Weights of a small mixture-of-experts language model, trained from scratch on English Wikipedia: a variant of SOAP for the experts.
Below are experts of layer 3 (counted from 0) of a mixture-of-experts language model. Rows are named router (the router's row for the expert) and show model dimensions 0-63. Each number is 128 + 32 x the weight over its row's rms, rounded and kept within 0 to 255. Numbers have three digits each.
After each expert's rows: "mostly gets" lists some tokens that are sent to it at least half of the time. This comes from a sample of Wikipedia text that the model never trained on.

# expert 87
router:224153128125122101146072154103155138196203136143126078065113121151185120142145151114111118118122091105091178199093114163124146142099062137105076152068138135090103095125128082175134147112086123
mostly gets: "ing", "er", "ers", "us", "ings"

# expert 58
router:109162167143116118099168080071111095109123126127125109066210161121081138177172106099154112074133132141118089082128127131180136157170095124192157168145186119152137093113083087176119087152076174
mostly gets: "í", "á", "ó"

# expert 69
router:147131088155092138102144120126165116103106134175126090158137140117102110119072113151096201130167154177113076090121097103097129109117135186092134161077076164112139121147080152135141117108126149
mostly gets: " also", "ee", " includ", " were", " including", " are"

# expert 46
router:152085139092077111140189116099096132162136172149131076088138105172035098091117094198128082171169179103153147183167124117136191128145081112147146112067072139126107113145149138137132120082091184
mostly gets: "a", "ow", "a,", "ael", "a."

# expert 35
router:111182100135108137129135130152098162086183113144124132144187188122078088152138131091150170122114152145088127079139155142061143133132158122065054168075084151138114176076186155076127119162115127
mostly gets: " known", " including", " as", " called", " used", " such"

# expert 78
router:091117130141118085114168109109117107133183120087093149094138172146063118197119136121161146106114184113131147110087120159169058098126169099146146121110107137082122113151120097158139122172129176
mostly gets: "O", "U", "I", "E", "A", "S"

# expert 23
router:074168121106140144098128106134072147123091165107184114164077130130119153080137156093084177166114081112150133153108086111146083174159119138123149104110105101080142151119074158175086122084138094
mostly gets: "reat", "row", "end", " child", " War", "ild"

# expert 6
router:180096127111108120164090143134172149114124115184095113155101118152145050080137145115176115084097142137116126136148091120147104129101109083148123137172170172130123156094136147125166109082186176
mostly gets: "b", "ball", "by", " Ab", "urg", " ab"

# expert 20
router:083155116146106171108111135190140108108196066094077079134131162100090108120125174141160108110104185091136104147079097125079115082165165131138132080155064160128130133103067128167163150097097176
mostly gets: "6,", "2,", "0,", "5,", "4,", "7,"

# expert 18
router:112119156132123152138108144135197081101090115112131100105171081107123097125148140121081095104087150136149114211149176111105092155128090131105156088105094164133183144169202166193076140148119163
mostly gets: "illion", " Br", "usic", " Mich", "use", "ick"

# expert 44
router:148139099197155147131137146111119116088148045113144167146091112109124148116141161074130095096117085148106081156178094147091095166132109174143097131147041154196125129110137157102107135161126174
mostly gets: " his", " two", " her", " the", " its", " their"

# expert 72
router:088100143097191126125078189181163096179052118167086099113110135098076089126151122126145097163143118120134133145097065157073152122159108098122075099110169112130088149101100053152122131104135100
mostly gets: "′", "″", "ica", "°N", "^{"

# expert 71
router:115095138117137079127145117143145173164128166111145089086133109128161132126097186138170108122079136137140088131065151135084173049100170097169073134070184153085064041130164132090123098108181151
mostly gets: "am", "ames", "amed", "ama", "ame", " Cl"

# expert 2
router:111157143082088115157104066100087125107088170152152073165165123166136081158119112163121147157088070144131200171122105106140077150083209130142157134114172114124163137128110095163139079135176164
mostly gets: "w", "ay", "ays", "aid", "orth"

# expert 42
router:114158121085207171176105085114136108126156124166057093145107078153119142137070094158107089096145171089141178066121158092093160106056077127121129094133106122158167116103176154156121115140136104
mostly gets: "st", "ster", " St", " st", "reet", "ck"

# expert 45
router:095146113054109097124141087093141211141127160143153118066199123170084113180125155092128102180091157135148196085114147107140143113141066149138132136149111094113120105168163131138144100086117149
mostly gets: "o", "o,", "o.", " Co"

# expert 74
router:111163110158161138126081102172133126178135077088137127125155143155099144141113116153125133040099146147092128189143120080134110174148135136075056141104123133161178118110068193096107168139134125
mostly gets: " which", " who", "es,", " where", "s,", " but"

# expert 26
router:108082111125092090116107195123107108141138173128146141070161104149141156142095132172133131151088136153161141055173098128096168117118077141106129107096161118154158108087122134114114131108202102
mostly gets: "e", " to", "fore"

# expert 55
router:160101137083130172118139095117105084105138108105093122162163095167093071108152119095128198143178119164073152107111103106088101118130167156175132146111130091119124166090121131169127104083130157
mostly gets: "–19", "201", "19", "20", " bro", "202"

# expert 52
router:087151122091137179153101137095065136084085163054104148150111159141111133162076172114088159158142103169102146205185074152159098195129147148103137109158116125145191169144088084138107152169131188
mostly gets: "outh", "estern", "orld", "orth", " World", "omen"

# expert 30
router:075175135125171159111149121124152120102079177108184143150182119112115109116091095131122188159176142119159058112109086128167128089136149133083136112136135077089115168123195088079069115135138150
mostly gets: "aw", "az", "ob", "od", "ook", "og"

# expert 67
router:059181166120179114158112121104139146122139156164085132087075108183134136136156120148153174099118050089129136167135162140149162149130104074128155099086153141094083128086093130125103138118096111
mostly gets: "r", "ard", "rat", "rick"

# expert 13
router:149139103130109141086145099109098168077177116164162139161186152146079102187177119139133154067110149081089108149141095117060133100077094086112084164127123146095160190103173100096135139142163139
mostly gets: " in", " on", " between", " during", " at", " about"

# expert 11
router:093099134133109055116132109127100135145098124147160136163101090131134128155120095075164125123116141162088086107075075128050161106146061095101089119197160177158089102120111108150099112110108119
mostly gets: "ul", " Ang", "ular", " pop", " El", " Mal"

# expert 21
router:148144132122130124119073096142176150107146141108108062193110085067096120054195143121120187125097147100093121160178095066139101144119113094067180120128150160135169110129137151154131122184109135
mostly gets: " b", "oard", " B", " (b", " Aust", "ask"

# expert 0
router:143091124138128153184126083091081157118120154188122091099210130111150163097121087169179119136131172134173133146125146152123135145180169100110110136195139113122118111086175166083175113107107116
mostly gets: "g", " le", "eg", "ge", " ag"

# expert 62
router:116183172101098135095142073166168185071133142114186139128073119094193096109097104200122108131063114095182115166104115119117166109137132093124139121159146134168118091139125214101134103148145123
mostly gets: "l", " began", " publ", " released", "les", " made"

# expert 90
router:109095137118143132171134129126059153139091122158081106114179110155120145097107139168129151090142168164146140106164117135142131098190128079079121076151176111135120114116182163135141111083104146
mostly gets: "g", "rid", " Geor", "ge", "ag", "gh"

# expert 9
router:196132084130156145094124142139142120128105088139147162097101120066080131150116106088129135143120085176112115149132140097168158110107099110159127085195144139150196146141155196134128149146102080
mostly gets: " comm", " organ", " polit", " public", " resp", "ounc"

# expert 75
router:173100151160136069134100181095065131181183139146157098101134177170134088098149158081071142121076104132144134089097186128128161180069087101173138068115156120110107147163127158134139139122142110
mostly gets: "ice", "rom", "ered", "er.", "er", "ers"

# expert 33
router:084100122148089124187140101107117099165101145156172089087151138177100142167104102200154061091123046106113128139160099165099132084109103188123175146188153090119079115127132087156126108140161132
mostly gets: "u", "ue", "ober", "ues", "iver"

# expert 36
router:124164090142079133184116197155157096125130072111138127124136155067067169170154163072104124140141142100105068121133094151190093162111174106176157153056072133158112147117135146136114180125108126
mostly gets: " team", " University", "ivision", " Party", " club", " School"

# expert 22
router:121141178122116111132155195140115187116075152131080132120100160129142120143119072168112174146098097166142168066111099152127138117111147092072153172094184095097123089086153158075111097086065124
mostly gets: "ar", " h", " st"

# expert 15
router:130100148097141139098153151099190218177102189090108147099103172104129153152117151133147081110155107074126168096121135123124137127157187087126142167177118143067131100139141101107145103137178146
mostly gets: "al", "als", "t", "ty", "ally"

# expert 12
router:142090137144123185115140198203101080134193170125081109138190175113115111086100097132150163138175151123137164090090153172100098101178149128163161111161089118131187122112139132176105140105064157
mostly gets: "%", ".3", ".9", ".8", ".6", ".2"

# expert 5
router:165093160123139095160093105124182135105193168141188104196059200128122165139078148059136127146174160138141119092067084102134133087145111084171122087104134123151162105188152135152151108126120159
mostly gets: "ey", "ision", "eth", " show", "ox", " return"

# expert 81
router:136121066122172131139098142098151101155148088151100169134126099190187158166123163145139098180136123086135196070087099145133104099157148127177106164098159124118101150144141156124188123082111060
mostly gets: "p", "per", "fess", " pro", "gram", "pr"

# expert 94
router:125106156185173095106117120126064120152111154136096091162143088141114113120121079173108099137097168128183168104085167096157162146152117082130087164054172091157123129125134152100109080098102132
mostly gets: "as", "ass", "ase"

# expert 66
router:119101101120098097189116111100162087126116099182124138085069135092102149107099071111175126136186178090171135128133122197109136137125152131128072087093128194105091093138113109168169116123104128
mostly gets: "k", "her", "ke", "sk", "hed", " K"

# expert 73
router:155112168104090115086188087105100133151191104140094128136152141159142129122131080080145086095063145070161151115080127105171090074103141135150174095096090127095119145141142159097161151154140158
mostly gets: "C", "D", "L", "V", "P", "J"

# expert 64
router:114146133110134135076193102188162163149144178123072143063119127095102122120135127163138108163137093135097127166118132084156132135116119128160170177104149098148146136064176157095106156103152071
mostly gets: "ation", "ations", "ator", "ational", "ized", "ist"

# expert 38
router:118154168131110149178170153151180142142130113103092107164101124135140136066115200119100161118097111120112138131164134121149121139111077138145162095156125172140106106167187105178145146117172169
mostly gets: "F", "rench", "ootball", " F", "ilm", "irst"

# expert 92
router:157062117087097131115143109162113158178118182113197093166081162157138149109195106077099125097137089119155101133104152182150157142118094106091109066080112136082093084115093172163153107065149124
mostly gets: "ir", "re", "ree", "ired", "ren", " The"

# expert 70
router:193175107118100165133119163146171138172156094099091118136152114149160122080113101108104166100098096128128130157098097157147080149155114120175164132153077111143084149079121138159151127156159141
mostly gets: " 202", " 200", " 199", " 197", " 198", " 196"

# expert 25
router:134192152208163084092102140113132165149127166137088102136158177088088153115120116127126159088125142129137135068135162183062165152111126128165139103077092122128102114158089117154130148118128151
mostly gets: "|", "|---|---|---|---", "|---|---", "|---", "\n", "-"

# expert 28
router:201114123172143143101135174133116154067135074205181087112158079092121120167124113118103134089164106096104079108133072123072072076075118130146157096156136149106107122117127126149159109102070112
mostly gets: " p", " per", " v", " Per", " go", " reg"

# expert 31
router:105099156105061089127087125183190139099094122132135103093094120123200162133111099095125165167056084145162090117114111139069129156171152135106091120102144152126115103081106052139147135098118074
mostly gets: "ent", "epend", "ents", "ac", "ently", "enc"

# expert 63
router:142123169142113151084125109129128103119159119164066148072106190102147082099188164097159088079126199076094098123128137140113163125182153084184182086166111151083093096129087077150151097132142063
mostly gets: "}", "z", "{", "\\", "(", "^"

# expert 34
router:138126103081131124071110124098107117145082135146114119154116192113132180138118145146152149155177137088088089140165116092161085155098151183172139077111115081067120110181178152140177104111127109
mostly gets: " t", "ime", " T", "rans", " Total", " game"

# expert 89
router:203127136165112136074129199097172094124093119164162127156132135175114181120163156136170083172143125161105152171106144156108137167131175086127147146170131138136110156130049082157122117073066074
mostly gets: "ult", "ign", " res", " Res", "emb", "earch"

# expert 56
router:184143108200107130153176100156097079127149097152130101136211175099156126156100125147162175139116109110127154091128173088103133149141121100111188158188079147120134120154079105084114156142162146
mostly gets: ";", " |", " —;"

# expert 86
router:123155107128118108086146075156070153158095100118188149115145124124094161089186116157122094128083108176115104182127184155071148144094180139098163133105163092166147103169131147097150145109156090
mostly gets: " d", " me", " dist", "iv", "istrict", " ne"

# expert 76
router:065156093126161145132116138166072129115143154111180161176129178179149110088185179094063071094124065142118107193078133127163121135147126101075107156140102068138179149086166095103105153175098179
mostly gets: " there", " when", " while", " years", "owever,", " but"

# expert 54
router:108115168116096161148128090088164110095156118163170103153116163149139146088081078150132182139155122112115158153194128118116130172116159118184174125107190110090123108178106072135125093061168075
mostly gets: "et", "ec", "ets", "ett", "ubl", "ween"

# expert 65
router:143131127105093165150139123137121121186165075152128112158174111172086118063141087152121128138106100114099074148139107114141120124130129176173057111195100119085181149105083100099154112125155142
mostly gets: " 6", " 9", " 7", " 16", " 20", " 10"

# expert 37
router:168179117127152099096081111183176130117121140080098147090142193098164141098149167107101171106120145141122150139093123128118183141101142159184106196134109116121075184096103106141100163132115172
mostly gets: " ==", " career", "ology", "ography", "areer", " ==="

# expert 93
router:192096129131080137174120151191152094092122115195096060083162135087134155153205116127113170149110110109163158130091155132130130098070147125159083128121148155158165121070081148166114097117163136
mostly gets: " (", " (1", " (19", " (2", " (A", " (S"

# expert 24
router:146097069110181095112131187115104096173102132095137170089154115141145172138167065146105056131137144078175144110069130135117158091136103166117129102174117120085086191085185106119101118105143150
mostly gets: "os", "op", "osition", "osed", "ony", "ost"

# expert 3
router:159113159064168112167084161092102137138106169106141140134115177104167108141100128167120125182129170080172149120146187087098144180120144095125107138175105110104127101123098133169136117148154201
mostly gets: "y", "d", "y.", "ys", "y,"

# expert 68
router:136079081119111067143144117105146094095123068098172174169178157115108104100136133152171176156147144113141162131176135125126135148080133161091130133144091186137143092089146112175098113160120086
mostly gets: " \"", " The", " A", " They", " An", " (A"

# expert 32
router:093109169171145179151168124157170119162073139075123120099159096070131080116146148086146120166168156159188157125182105103094165116129158171126089133148162100123123136140178083176130116126100095
mostly gets: "un", "ivers", "ug", "ight", "igh", "unn"

# expert 29
router:122156169109158121142129103107136130147135122158092125111087120106094133057122073088103168197205118168109158153110072144163149134151165166136122153082194115096183157175169141175143170120182102
mostly gets: "ect", "our", "air", "ship", "ction", "ri"

# expert 7
router:145130092135106121165106136111198185115177110142136158154108113075179181124117178145099108104160117141126117066166132110180118111093132163094104170100162083126147168119126109147149159111108086
mostly gets: " re", " return", " com", " acc", "stru", "cept"

# expert 43
router:068192140096128140104130153103104126121109116128140083126122104122168206157140162153180074133128123123114069175125110102174191105152149168095161080159164142093095164103156114134110142126117160
mostly gets: "ou", "ah", "el", "yn", "oung"

# expert 61
router:144144130112120159084169132079131116128105068173135132107105080092117104151176185100065183088140145144129103114112121156081054134067129148134127127160124131145088182136110095115146119101098164
mostly gets: " Har", " Mon", " Wh", " Cal", " Mar", " Dav"

# expert 60
router:064097175106138157136093111096176179118111127185169104143117092146148139155067122113124102156110141158119182092086150149109140117114129134173167144161132112194129149147164098140152135186162117
mostly gets: "ol", " been", "ot", "ived"

# expert 27
router:201116178059146112103144063159134122121089123087098133164097137125176067112106143100124120167082096209150107132154157117144121080090099099135129145140145182134151073173109140164100101108104149
mostly gets: "il", "ish", "ished", " English", "lish", "rench"

# expert 51
router:157068112149109137075159065160144097112123116140121097154119167157065087102119142109174171121157165094149176105096083107119171142130148176137179164129140159150187124189100159131125119210096119
mostly gets: "/", " /", "+", "#", " ft", " feat"

# expert 41
router:077137162121134160154097167111163123146163129142124098128110191099117140164116108090101136111157090109176076114131134166168115190161115095167140080161159069153166125124173141130169091147098179
mostly gets: "ern", "ret", "iber", "erm", "ober", "arn"

# expert 79
router:150125165109077100149147076145150133175135183066193126135074097129173128162174136111166080162128168120177163098147169119176143102125081116107140120098129141153124151146092133159176132128077063
mostly gets: "is", "ise", "ised", "ually", " became", "iss"

# expert 8
router:147096169130104182113126154087136196083097105185142156140154117125137171185156131098157145098184177142149132129086133143155123168116102129134123120120110153135118102128108106069161137143128100
mostly gets: " I", " E", " S", " H", " II", " V"

# expert 16
router:122120091122150125140108122131089162174099104109079185148181205094101097165150138143046186097106123136133091172098116118054102105156179142140127115045118105130154098102086144139157159197108126
mostly gets: ").", "),", "es.", "y.", "\".", "ation."

# expert 17
router:116138116143060182105153134104069164098140114079103174137068142150110112153123099190131137087060154079134160101101104133118127095150189098080127115188148159165103097168116160149088080113140105
mostly gets: " U", " At", " After", "On", "In", " It"

# expert 40
router:168152104125173114127094108136165139128106075077105089119107148127106157098111162074116095112104163083070089119108083141114155110108083129119088125089129072148095132107076130092130149100180146
mostly gets: " by:", " Gen", " gen", " by", "eral", "|---|---"

# expert 95
router:166150133155153084120151171148080056160103169101165189096096156114147074113101100148149078162136150114081130133145109126097166100129158116115180142097172132126120127101099123059152104123127084
mostly gets: "ion", "ions", "h", "ia", " Sh", "ina"